From a checkpoint of a small mixture-of-experts model trained on Wikipedia.
Experts: 128 clamped SwiGLU neurons an expert, 2 picks a token.
Below are experts of layer 5 (counted from 0) of a mixture-of-experts language model. Rows are named router (the router's row for the expert) and show model dimensions 0-255. Each number is 128 + 32 x the weight over its row's rms, rounded and kept within 0 to 255. Numbers have three digits each.
After each expert's rows: a language model's description of what the expert responds to. This comes from a sample of Wikipedia text that the model never trained on.

# expert 36
router:148106149144094068131136149087138110099077159140187219102108138106083140150158141104110142182129052118158105178129159078149109185104126113174154146088194190150110124016150155054118149158155083148144118095093107144152169129168122123083108160110148162099169144121129140092116145110144174155105130104084121125088143134084148148120130149112115114154182116165119140083089100100172053140140146072123152096170123157131185125092147139145130207105119140190041094085157105195145179122110167110111151128138141165177119166082088102098085108165159129099084083181181103074129130096145140127132136128150118138083166162071087123143147102134184125076151115128146123142131114109105114135107141181113068159056126167097122166125141165136128180127120101150116132101094135150100137149125137
It responds to: Section headings and infobox or table field labels after line breaks, such as Date, Personal information, Events, Designations, Club.

# expert 28
router:157082139133092096158128115092100137157093132148158153131097129121091141153162157146094171158151017121108102149138110133171178141136103097142029181191132146132144142098177135099153189138160140134119127097107084156133139086097130158114099120084127095080172123095143104093105120058138120113102104133149121106099146106083143100120141157133144139156193073141112146100126101126116074204138151119154137121119035105110183176116155132111148148179119159160088102107067106179124154129112160098104064211140110138131108104115104031108062125152080136103169101150145125170163106154103161093125162213163146135160110136102103088140143132150131097093165109109109100130112135102116079097176101132167043146102105155088103150179123171106140134100158142073106067140155166132141111114174122
It responds to: Line breaks, sentence-final periods, table dividers and domain endings in website URLs in infoboxes, such as .at, .org, .hu.

# expert 27
router:157113145130128102152106096131146141162097151108156140201098126107137141138150144133097137184086106129130118147147113137180146168169120102169125099142159166130234113105193162108134208146141117155158109103099096176118138086148125149106065140113082112114158113101115121109066137109130182160076144181144120191089091152075147122169081134158112186136131151144101116133065117098150094147172207138087164093168129159109117184118147157149128167130116156173076104083120155168097157160116149127078114141128115115198194141092102144127093176143118125083174128155127141072086121124125111105086053156134153203200140140159140118108144120187097106104107105114098111139103137098122107111141120081142040174085164110073068132126111136099131145083076124192100076144131101149101095130112094
It responds to: Adjective-like words and nouns in names and headings, such as American, International, Major in the Major intersections heading, and terminus in route tables.

# expert 23
router:160127151126046096146108111092113144159050159118158166139120143095120157149165162131100108148103084109105092152155120129141136149129127080185102158171145143129170079083187158098140179106163130140145130112124077208162158070203091141082093165175153131095121115105126204101093105107131122155112090161140104113085162127103125119149094160151148164152143121160110109100201111102085124210172216107138145093139081084123143163129161137148136154128101171138137121107130153174132134162121145101137107130164107162159115100098112068118087144123110140109166109151112159177108106134144128093076169133152147143070124131120082103115164141131121109110121100098091098157146121104129116106178118101178162161104185075117025131201097161073177144074124124098116087069152151141128082131176053
It responds to: Pipes, line breaks and month names that follow a number or value inside tables, and months in day-month-year dates like 7 May 1906.

# expert 4
router:152126147121113101170118109112126153110142156131170151153128151093150152157164139158075079153087081122103098141153110166171134159161125093177108110171156152143140105107168157113092154065148097113150104094111130176134156029135125128087087129181155114107126111107163192105098153139084187126096115165147115143097199133057163127143111151155158176164158064146096099136106099095109097187144195106167142120131058104119130231109141165122142155142111164119131132092132152166115149132107155120107102131152103152134116102125116033106101136117098102116179115166124093146110122138123140119108164148141141171163110157073075094143148123130017099101130098105102093161113134110104098098199116100196082145088184087099097151196129155096167165094101108105095104134135145137145093143152044
It responds to: Pipe separators and final digits closing table cells in results tables, often after place or country names like Russia, Nevada.

# expert 34
router:154139199127121078161067094131198139169106119180141172156091176074157179137138130123144169136187100128073120201122088207147109139119114150091118091098156149131098129131110147092129202159133085149137128097084095148161148131120121172060064182152155081136126054054109139124085152130114099118096094113170145142092111112109141093158104109138159135155140098128116086094142123118155108119132099084153164138127154086096100126142128143186125149093155141124158120049150191169102123111136132112122141122107087135121094116081084167101146170121088150117159141200093114109120107148044089112102173148161176136160108150113118014157133152099120087054095129066135088132139098122109077137165111134130107146121122081093120191169086161107148131087101137168126112121115106127093162113123148
It responds to: Word pieces inside or ending foreign names, especially Slavic, Germanic and Spanish, like -ić, -ović, -mann, -berg, -ez, Mariusz.

# expert 47
router:150129155110074099162121108096128108153077161155146162139113179093148169155139165122088098162075118134122105133151128141150122150144136074180093087166153124134122073100190164099103191078137099140154134083126107159143156043155104147091097129190154132071094119085144163099095172188145126142114119157148100121102183148116198098140098146160176188163156113148102106146116109081131108184148196115119155111162076083121181156120153145129145157124110164124161100109141144192127151153111160099132120142168061212155129103126115087111101136090116107103169108152166118151144101129092155107131160169130139164130116136109067096140161160157036104102134106106096118168113115116132095108181112089182102148093180068111081163221125138094178145083088108109118107091115123145171114126167063
It responds to: Pipe and semicolon separators between numeric cells in stats tables and lists, such as 21 | 14.1 or 2–2; 4–2.

# expert 31
router:145120149131095085140110099097111142117104172178174170153125143107162149147151154216081139141124127156133095137123112154121139140142131106173112118147152154157147078116214139095123142113167110129135098118103108169146143095173115141117116142152169133094102119106152167109082113096077194137108132141143098192087197119142183092138097156159141202166138055149127102163141097114083082171152175102143157104159080085102134173133152147158148145142107152125118108106152159168100151130122146102120029170104093156135114115120128093110084107109104101123179116160149119161095096127122129093113197223146152163110125145097072099103144112150049103103111108111099114190120098121114093101159097078198074158073175097105085138208104125106151144100087126099127080174135132135112064142159050
It responds to: Digits in score ranges like 25–19 and years, plus occupation and field nouns like politician, actress, writer, in award and film lists.

# expert 8
router:118156155120181136144115098099146119099123143127133178148105096153173171125172158164125073126166067172071134144145109186125191118115157094151101148114179168190113107127109145123096141106148123150134139103093170106152140091083126192112110101095098138075098123130121148139141162139150092162101147124147046159111071105190108149181121128163142151198169158120087090078089099139093128114129135155139152056098148123041165127089133113193149177069102197119107162115101188118052135132059142150108141157136079076147090101068066102082110165145129148100161097163170117119146116139129142128124144123137158065114151162154101096084087172149099111121076130137116119142132075047138115126131054090112147149110105120150147211107119109154162168100144147155173098141141156155118132125110111
It responds to: Inner word-piece syllables inside long Latinate or technical words, as in an-gi-ography, es-cor-ted, im-ple-mentation.

# expert 20
router:164142152159095082157108101082136175123092155167164151159113163113167165138170135157063150145066115122108107143146161178146139160140118091162084101168152157147181106101154151097147216111158107144142112111113053203150145059158097132093103146141193124080131148106157183092124117109086174159107099147121091179110165150098156121159097153158167147152161092136133105130154125117152115179174145119139141132158139100097165167127144160127168154123095176142133113100096153151130135151107158118133124115157099176174130084101111033109096147177101117105190107176167084139133108179088145113163117152149153129145119164133074098115148148091073109119123100123094098177112117076106094091138101092201094151084204087111102151207114167111147155112112119123105105120135089145094058115195067
It responds to: Prepositions and conjunctions linking phrases in prose, like of in "fall of 2012", in 1854, and, to, during.

# expert 39
router:172117168137138092167091124114127117093097106181102182161109110103090102158148151101122130134111027126104119154158166172148153129139147081131088086132129136141124087097164157107151135113156111143096070110085085130119195068123153132120110045112135136152139113140153126115070178148142135171116163156122086181089158171030094103154090167210151167128136154115122141162168125111053113158140143109160164097151091156110115185115134166152158137117065187104139144132083208170185146124089130123079111090112131112114116148116099159133117123179135102096162064215090158109188117115156108132095134173117121181144117144082120126183130160072072116095137139076122116146149057116103128113147131104152116164132119150103170136158097130075160155174102145125110113169137174149125080097154094
It responds to: Inner digits of four-digit years after their first digit, such as the 0 in 2005 or 2010, and the 9 in 1989, in dates and ranges.

# expert 1
router:176081120180065115152130107100086138155075150115095136165082164153115109188149173105098113185104141117067139172112169123097136132185080163135078099146212113165145072116164131110148107133113126132135118121104178143217119164143157122179079102128116147168152124106158162157124088113174125159110132102164190126155197195146121076149124185165137124145125101159103078128165039048164104099187134178107136099114126149144167118103120140138135140128147149146107117140101135203127136183065129071111127097115121125080127083117111157099119106201103103093168156140138116117134104088145094120122126071177122090142060116161149116110156151151120110072174121108134104130141136164126108123125034123154160162115172110123147138168050104141145126183143151134130141132124154169119182164107122
It responds to: Word-initial pieces like re, de, con, pro, ex, pre starting longer words, often after hyphens or spaces: re(cruit), de(ployable), socio-e(conomic).

# expert 2
router:144109151133045113144098103131153150139079161132151175113095127099113122134152166122094111139149065134108109151092154183088153152152144127214169155122149130166109122107077149082104094098131119165144128114114091104166134099147082136109125153195206100106151100094187147111150135216062109114110082135136117138125138126093132122161110167142153203129158116155098074089142102124112147195145119126151150130158130083114125139119147148181162130126118165158145123072166156156079121173128166112067121071141112131178095134105104039105159141097084079113168102169114123151127094137130106100124179126158148140085132139142052098182141114111117101100190085110088103178127153145098091092201122154149086186104171053081144142181127124076150159088141125070114098127148177118113079112139081
It responds to: Final pieces of romanized Japanese names in parentheses after kana or kanji, like Naj-ō, Nakashi-ma, plus non-Latin script bytes and table digits.

# expert 41
router:168115146141135084171120093086141143128106175144164160130125164107123149141154158125082134161104103112104084155162119152148141152140132085189095164163144147135165100098203143106142151060167121150146138120123065187155158056120098157095089144157141125067100110121154180100167145144094161153098123180137114099103143121075122112149106147152181163146180084139120115139152116104102102193173143106143155121135058113105202114131157158149155178139117170143109119103108145146125148147110151091117135104148099191159151115115110026120098113135090116122177102158137094138156137145114167109133169145135160180173107146059073083140143139131055115104137091105108098154122115116101101096187095118199074161074199096098071140211117149096170159110114116109098077163158132155171088136166062
It responds to: Last digits of years and scores, en dashes and pipes in stats or schedule tables: 201(8), 80–89, 20(8).

# expert 44
router:160158161126108097149125124106149124125150146127138161126134165111098125147144141155115148146135157104138116131169092125127105140103149062155185082179150144201170047117186142102101073144173142184157100066138129093191183125135125077069136125098162135154119106123164165085084157089191097134084157158136101130122098154158178097145091148214198189117157121140062115157095104120110093119149149093153185131146149132085077145155127150127099123080127139142153067092111136153129117120135169055121092149111081099165139121122101112117091119118105145114184119162171085147140061088112163084143158197173140152118124104108128129140181127111120088066149058124150137107099097096091141094126143193179111183069167167128106105090105139090162116098112109102142089095164150170128129169120066
It responds to: Career event verbs after he or was in biographies, such as elected, appointed, earned, scored, finished, signed.

# expert 15
router:152149170115063106184110103123161082118089190176134151138135185103148164156132163185106123164068127135131113153150147137094113156143132082158115080147135131152131109096208152099129108098119123134143120112125066111192147057208103138105133164193150119119185099093126161117098163137073140143119102158139105147111147127161198078160107138151177158152137095145104089142103108106141097159145122100139154127132045089102175120108150162117145141148099168138127123115116144169096149136115132097117048115139084222154171081096117097104105129095131108110146147164170123127104099121122136115166159162147140107136145145100020089104143132095085102106136101103080087173105119096096092098229106097188095149112141088140140147207124111106141158116086110158096086091131091149152123109161061
It responds to: Blank space tokens in sports and results tables, mostly empty cells after a pipe, such as game attendance or score columns, plus spaces in species binomials.

# expert 43
router:141130156111093076169111105115175107137123168136136163169138156119131164141160170107090068181121082144128114140160160175142128141144146088181149130174148164149138091094149166102102169067171099141151106095113132121149153062134121144103095146176187144123108114099133194083139122212068130152103103132137103155118169108066120121153105158160151135159184097158101102145130108086146089169158178110107148108154105068110167118144147157143173158145105161125093108123122142168111139162089157118127107167140070211136138094112118094118081135111136129107144112172132115133148146110095140102136210149145151155100105140065065112143156137128069106113157098116106120184166121126111111094185092108164121136105227074124094151224099117097150153108111107059099071124154112131133052144190059
It responds to: The space or first digit of a number in league and statistics tables right after a pipe or semicolon, including goals, points, plus and minus values.

# expert 38
router:113119163147129116133116112159118099128143151149167175159118123093181151112151146113161091125084126078127097156151077173131131147196131101134114071169162158089134158122177163077133125086187146124181149139118114122098130135170140147066108133148144093113119082100132111083084114102089195150095118151181090178085125108082145100153140127152145179117090167215055145170115130139165115092196161104114182140151098153089117130160170188128122195110069134175120110066166129185143150161144135065103107146129147174120116099133092156118108123117103125082125091173179118190130083144155105080112107185153185182165093200111152128103136143128134085116118145137049071129081123114109090101109132074111096116087139103064144141107135163071112169123069128152080120095130153151116098104113123
It responds to: Later words of proper names for institutions, teams and places, such as University, School, County, Tampa Bay, United States.

# expert 11
router:165123182052136110169154037118123166098139129126158185168163141103192133106160143157124088160139097141131124150128115115090103115126134141184090125152188125165140123107172164111146144086120109131146121155143156161129154128114124165140133164187096103100185131060120182124134132148195109142127116155132160091093195172081096143107141133181181176143129106084110170103106107134099114136134147081113128127106131141130185141162111104123137149140099120135144105120130164170167193138104142127129123082105083142161097152153142136026132098156117113129125106180088084103126130185119149161145094113107190150099096207117110137085201196107137097089149114060168118180101147155149131141196149110215144152092147121103118138209101155115175161144160133152070150086116100086127117122192091
It responds to: The suffix s and other word-final pieces ending in s, such as plurals, possessives and names, like Patients, Places, Adams, sky-s-craper.

# expert 24
router:136190117101114084153091107098087167101128090181114102090087185096175141123202158135123127133114130090114098178149121072131159187165120081136066115111121083144159084107111152101171204129151108182143083113076154133138119115061163163145104121173141116140164095142163158084124106111153095113122095138124126109148179198139132103171128099113190090123156099101093167147184132145066101153117146123166148137163054141069124119087144152085171117166123129173113086093156106126124171186119151091133079116125093159073140147128122148074119144111119095112110127153227124146102167122089114074113120168073168152144101139105053120154130175115082121100135133091051075140114074083137081134156142171144167150140093144084126128125056164113131162139134122090122139127123102124094124099177112
It responds to: Single capital letters that begin a split word or name, often after Mc, Mac, a parenthesis or a line start, e.g. D-ougald, H-ong.

# expert 33
router:161121138159042118130120093065140157143130147136178153132080142112180172175166125171112174196180143123157108168141098189170123155142088099124093082131131178141117089081078180108144151096140124166199091152104111168136142114124097164074106166110158143167140113100119122137086147181135206148082150183146151210109187085124102146192115160118141112143114098169106151177111133097128143168183166127103150081199103152098124122108178139174129152127137172139091094137135140152125125130081169127061169123114136104172168089072092120111140130187110126108136118124171086145120157100153150144165117139116167167148140154193149140109142134169073078092161103118128127158119104087095101132122111062146094202071163189099134162158106139115130125108080147158116116166123103139134080152128087
It responds to: Abstract or event nouns after the/its/their, usually followed by of: conclusion, closure, height, age, score, order, death.

# expert 40
router:155122149127118089160119109078119142125112172169140162145109152119150176145161153172092117152127106137129098152148132152172129157153124081150081149181132137145130083101150162104132172038166117128151113108109078161135154070161099147098109166192148135084072119097143165084156156156084163159108117126145111170105221091079150093146114143156160206160172099134105121114137105110153103178143171114088134118147102073118166083117144160141139158125097180110130117112122144173134139145113147109119099096136086191181127121121120079110092111146116119108178104157173099112135121152108125117127156137138143170130110131103069091148148142099042106121149090098115095195100089103120104096147104116180092144096171061108113168224115158095173157093127124096120074103134137149162034173210057
It responds to: Pipe, space, semicolon and dash separators between cells or list items in statistics tables and year lists.

# expert 22
router:153102144093192137154126137158159180107125166117145178109113136097189143142156133149112135149112093060083129140116111129121073199177139109132136160105141099158144067102215156117143143114141140132135118136110086170179112083133115151118097068177150167141116144113130101128103084135153156094167073147121114202112171190095141156114151155144164122079131120143130059157098118177079103170146142105148134128088154108105153055102128168161132161180162169125037147120189175177096139158131136166137087122193122134085125110138111161118144112142124146101153123161108166195132142116083078117108139123109151148100059135176133111171127148173115124099129110143087098124163112120139102099208098213151098130132160151120162169155140160075169155108131111182116078112137157129208163159184087
It responds to: "to" after verbs or adjectives and modal verbs like would, can, may, will, as in "determined to go", "could advance".

# expert 42
router:143143152107167158175111119130160119125112173112149164140153101113093139138163173144102151151093104153106130216097064164117130126149140060132172115109110219148133100052177158096100123099129085164185155112041125137115112105062152118119122135056104079142153109027140163107068098135173078137138135121127150143112192100097141114141123144125111199131126146153105130155129073147166130120153118140152146132144083175072128185127157161182129178067114128129122083100141131120087132171145174122068135133097095138066208116113106124129133129092139113073169083153148074082081132162094156087133185158163153173158142159132108089113196144137128122157135064099149083147133110128120130076143067155194078105116106161108108118130128153107130143134123114076158147130146162124154128115141103
It responds to: Digits inside numbers in statistics, tables, percentages and money, and spelled-out numbers like four, seven, hundred, twenty.

# expert 16
router:156134198098113153207090129111168172149110169178132115094165136140131133138109151081160187175139137133142126167076115140124122217157142167218143136153144179086097136136081139076136161165178109130169111060101166132097154152159102144112129136075141088162136130116146165100144160176101126145137093109141088119108118166094085123093165181134139120099145126119125064172148075114112138101153113109157148088202117120074147116122208225098117108101126143126152059111166148156143177122136133083126132114156113159113113135085094161091097167093125135134158116100099117110158097122099177111120084138158179117107101131147123152108139184164158083110177155124123129117143101154109077043133081132137109156123119107154146161168118208138150158058156141074093154155092124133093114198163157
It responds to: Vowels and short pieces inside non-English proper names, especially Asian, African and Nordic ones, like Kh-e-juri, Mal-a-wi, U-s-man.

# expert 29
router:106182171051121115127102127094140148119079106158130135117071128099156129139144174139109120191144144108155120135194171140050135126147038099164092189151149135125103071068129165080134099041142132122131140133105135194116150160047104138100110215129119149086122135108166111120086097153088102087101171087112103163149136130096147087160096160187154140106159094138121116123111122094122122138163102125079159151122142079124148110140162145109148125111129113148163092139077152100100120176089145166141121159139146162078129121114108088122144125166110131142208121125110058126109143159164116110096110191170157127105100158047097105179148142115137101128115095118073104121141133125117143108097113078167135134091186130139131129173115182123156154075027055100087095106112167090136158172118086
It responds to: Line-starting dashes, spaces, pipes, colons and line breaks in infobox-style key-value lists and tables: "- Developer:", "Kingdom:".

# expert 14
router:157115159098068082153118108102124148132095178160164163158115158098150156143147165147085132147134094115132117151142116159112137164164155121178111091160141130139128104108157155090095167084154103132138110112113084185180131082142094140087101164170167119079089112109154159096103111121096149139095098156137092127118223129120212098141088155151156216161175088152117109102175110093114099207160143095111156115140072100109164171119163141122138165149124166126118119102144141167134141144120156103116090139191103135217143101114110059119100121147121116124163084184167131159081104148108086107117158159149136098179096141152068102148118129075085109114157104095111111170107114108113092091207126113218115160072153110096047140163119142080174146087117102113121100101135115149121060129167059
It responds to: Closing parentheses and quotes, heading equals signs, and final digits of table scores, plus "in" after born or died in biographies.

# expert 3
router:135095111154139117147128124056110166068100121151103133159079162153149130118194160171158100136130097118139112171143140150126196097151152146162091158206108145113169132127126171104117143099108151103162134045095179100142113121155077118060094170132139053141148139067122169061099095132099171152132090135108115164100196183163126070183104126151143135103174152098092114110181060105134092120163140111126113101141125177108116138171139149100163162144074168175102142091080181150144174128113161107129136148158089167153148129121128129172151114161106118131160147204138085097163126148147147063151170144141122149086076167116081122114150132121106112102136082082061095129124150126077129094113138116151127158073102117168107136161068118098150151066170121121150137083156058129105098086133052
It responds to: Prepositions, chiefly of and in, right after a noun or verb in running prose, such as development of, erected in, during, between.

# expert 32
router:155129152137059099142116107102135102139097151132145165143133143091153161152146142184077082145053127135108097136125148154176145167153145113176173119149140136141131114084212152095085147122181118157126133101096141216172149028176105155090117155134132096131101118086145163129040127132094170148106107169148154155118233135072171126157109143140150131143110107133115075116082106120119095216158144095150160103139079127115174165118157145144151147148105143131131121108122148155133137126102138108113042141144110161149120082103114071116130118124123115099180109159154122098142088114138102117160137160132139147150106141154089091131148134061146103103120105101088099199124131111123090103164100145216092144096204144099074148180121125106139157104115118119106122018143130131058079154144085
It responds to: Forms of be (is, was, are, been) and nearby words in descriptive species, place or object sentences, like "It is approximately".

# expert 12
router:149111160105082149156115104097103109123160210164168141150137155117145169146152148163109145138149078131115091182132033169131140175126127143177150133095135178170171138090130151091078118139161085132181161088071103113150210106169102166118112160129094148157081110130155191119170161128042160165133131160187100065079109178084143096145088144124132131117153145149128087184187115123132109129147188081100134110137143145091114129148138182128143134119140129149127122072142143142079156120139141127114089089135097160105157142068113153098118151141107063119193114140158105118137172082145158113102164172150138187144084138117102158093119105102123095069138096105073120106164155121147105110175129125180151193163174171133142158152152198081143120138113193161054155099106185142153094141126126
It responds to: Words and word endings inside quoted song, album and film titles, such as Love-d, Look-ing, Cri-ed, Let'-s.

# expert 45
router:191036132146122093177128164147096101135120091097104154177110127150210148151142186192102141188127147077148097165122129167156138193091046093178129081118117124144141123132121167087125151128168114190127123140145120087127107078134102109113119092124113065127169138149149166134063107123185174131140106157129134071113155133129171107108099171105180146127170103128110153096169081133103140139138162071124161131159073081097162152144106171095171126081134198164153108119150193138145090136096150172146074171125133142151101128111118087132110154082142148094094137176142119169099168161110113072148099173111103135143145179125102105152166084055084095133191136144144109144169106182164134109139125059193159148105124082108115135189130134083124179106168132148142137172131120139092149136141093
It responds to: Opening parentheses, quotes, en dashes, slashes and apostrophes introducing asides, dates or units: "(one as", "01/05", "m/s".

# expert 46
router:136110166100129062113099088125127103133082141176142163180132118153125163180174099137078139144067112115080067184153136194141123160136156120154083118183134091187131132124161122125126123139221114125133037106121109146140114152129132114092156177122096155182169133141151134098100069112081149123103129176127114160126145101118149156133107159143138110169162119164098136107095064161138109185135146082138174113131111155139163170102184148146135157088092172091099092061127102143099133137099176131116101069212053155128076123094121104083113136123147133133189133149125164128089094171130079073099106115160093125149108145126044099130142153184088100140118095141159107123117093130131121074184156108187078159141104153089105136183141160122137104162128090128123132153144184115092073154172065
It responds to: Line breaks after sentences, titles or infobox fields, especially before section headings, plus heading == marks and field labels like Country.

# expert 0
router:170118164147059086162114106122160163132115171177162139129130144088171151148157146197087123127091139123112088143146136167165136153150132093169137081156156138160133089109138155099109187087152104118138094104100059154146160058097107141099113178147171096111085123087128146107101121168066176129103101137147109145107238111106179100141131151155154162155161116133114114126170093106128097199151184084129162119144086130121156134108145146129154167105095143133145121090145141176106132142112162120118078155173110161209122103108113077105119115157095109108174111172173105162147086137108141123149175150130143161138114148088062087206147128101065120097144095093116089192138119108106087107166106111198083146096187139097074133172125139103166164102102121087138073197148109138127071137152059
It responds to: Digits and numbers inside sports scores, tennis set results and stats tables, plus sentence-opening words like He, After, The.

# expert 5
router:171153142094096071159137071062141138129133163180161196122109121094102101129172146131061121106104095150119136121156114183100138153154134064112137095150129140128162125114130148083089189093142074098145100174113133082088144077157116148082082162109176110107143142125161132133099095099079120183146120137144155120101215098113177138179100162132185129123120080176078042138106060116150125206114152119154169076127119075070156126136135158124133132120103131154133090093122127107130151163152119139102097124099113130089088090109140071118066171148114112142154057199145076123117146126090092108137109078165111126150121130172094119116143099149113094122146120043059143137142083101099110091107072113102132160149147067179078147104125157122156161127102193111155106120179153157115122170164132
It responds to: The word "the" and other determiners or possessives after prepositions like of, in, to: the, its, his, their, this, same.

# expert 35
router:157160155091105104157097105047141175155123115123159183158156121174155178145155138156105127185090097121105125144116121119132194124103157136113127155133125194154112117100125179099086166132134096095169089138098121132193144094131123210056129143131106077133120109071094150095124183100116117110089140185161080177128170085116091124153141141154128157156120155151095112115103141097095152139113111129118166082150123151049171144130140150198165116070164149089127113113142170117118121132048154151149127152126111109128130119105082108160066189123105137096146049122184118157118118150138115117170120118119123161103102123111054138110123139114121074115102127152121084105155084120134073103170025121181160160055069086118124152071078115158148132117167092091166121074104103118085111123110065
It responds to: Internal or ending pieces of longer words, often adjective suffixes, such as vent-il-ation, predynas-tic, mut-u-al, accom-mod-ate, puzz-les.

# expert 21
router:124132161101171151135082093153065131140133210148127146124099093106141158125122181126135078142145153170102115180128122113134168098182076066157133066179201123154131131081169139082122111154189112146147080132109135123137165131142115118129118150081123117150106161103190096147165080147109151196132171121092093113128160127178119077132077210168162188129162174169091107099100100075127123132120163094145139075151089162105157116123126193097107108118126124136126119123099158157141199201121184110091125155098089168081102097130117139089173084141101115083104139126146158148113057126147138095133121076154183105137119163132147098150126186103142111106168125122119147112098063105061134129158043065133105111133148113164182112128151105092121161100170134134119125170144100198076136120169128
It responds to: Opening syllables of proper names and foreign words, often capitalized consonant-vowel pieces: La, Pa, Ro, Ca, Ru, Pra(thap), Sha(ki).

# expert 30
router:120087170131104140172112097125138112176162148173141152174086127100089141169185154183093128115130122116146053142139116153098172186101148079164131135146134185172186115075151122096154106095174127133157127120099133139175144160114123113084114142127191120117129160183167178103150141156155110146100146177115100092139126108115163093192121136138144177108180168143145102124063112156069152169157208091167164146149119097122104183125173127101135137123113144138164129068146159112150120139090120103127085110169088138189168091107102077107157152117110077145165159143145101129141130136087127095158161139101156142116143102126141142171206138102108118081172060115170051160142079090129124053131130176192135214108158158091106135135128159096163135144103118104100102121121146192138078111212100
It responds to: Past-tense verbs and participles after a subject or auxiliary, like made, played, served, talked, evolved, including -ed and -ing endings.

# expert 17
router:162085138122152075136127131082135121133137113173198150140075149090156149157181137155096169139082121122154091157128105171153150154151052109125105127140125180125148106101093172124113137132143107116180090151114121216130142122157097158084117180138168142137122097116120151116088086173134143162128079183161114183075130094167079130138114124139144123132118127145094102156096125105180097166180131132161140087169123178110117202085160142157145159134119167166114082098126139152115142156093142126121105179115115112168072125083107082109079123191116074126151082132119069151199168152134145097187124146147168150136138168059128098138158114197015102123156103102131131207113137109087137134121104114158067173070161129074153150148098183092159136118103130088122138097161141168104157158147065
It responds to: General nouns after a determiner, often people or media: player, game, song, video, friend, ship, footballer.

# expert 26
router:146150165134125098166108098131147121146059152160168135136109170053150135162153145145102088153077121130097100145173175145089111141140165067163190133148157134135166102118182158115085099097144117144145139116112085099156145070157093147086108179122187129127109108105161175102116088126126127144115118154143125112093209103063098069148103148139148160139191132176109066110181124090140110165146201073142153129145076101117145146113154163131154156155109172166117128095147162185124132151119161102094126159152101180176087125113112123107122178081099109118172112159139112140158130157116153109104183158161145170176111146063101093162152145154078099108121117094093101165114118082098100109199116134184124172111169090112087140233111149082167143107084128147146083112126134155128109152155023
It responds to: First names and name fragments in lists, rosters and tables, like Ivan, William, Michel, plus table row numbers and final digits.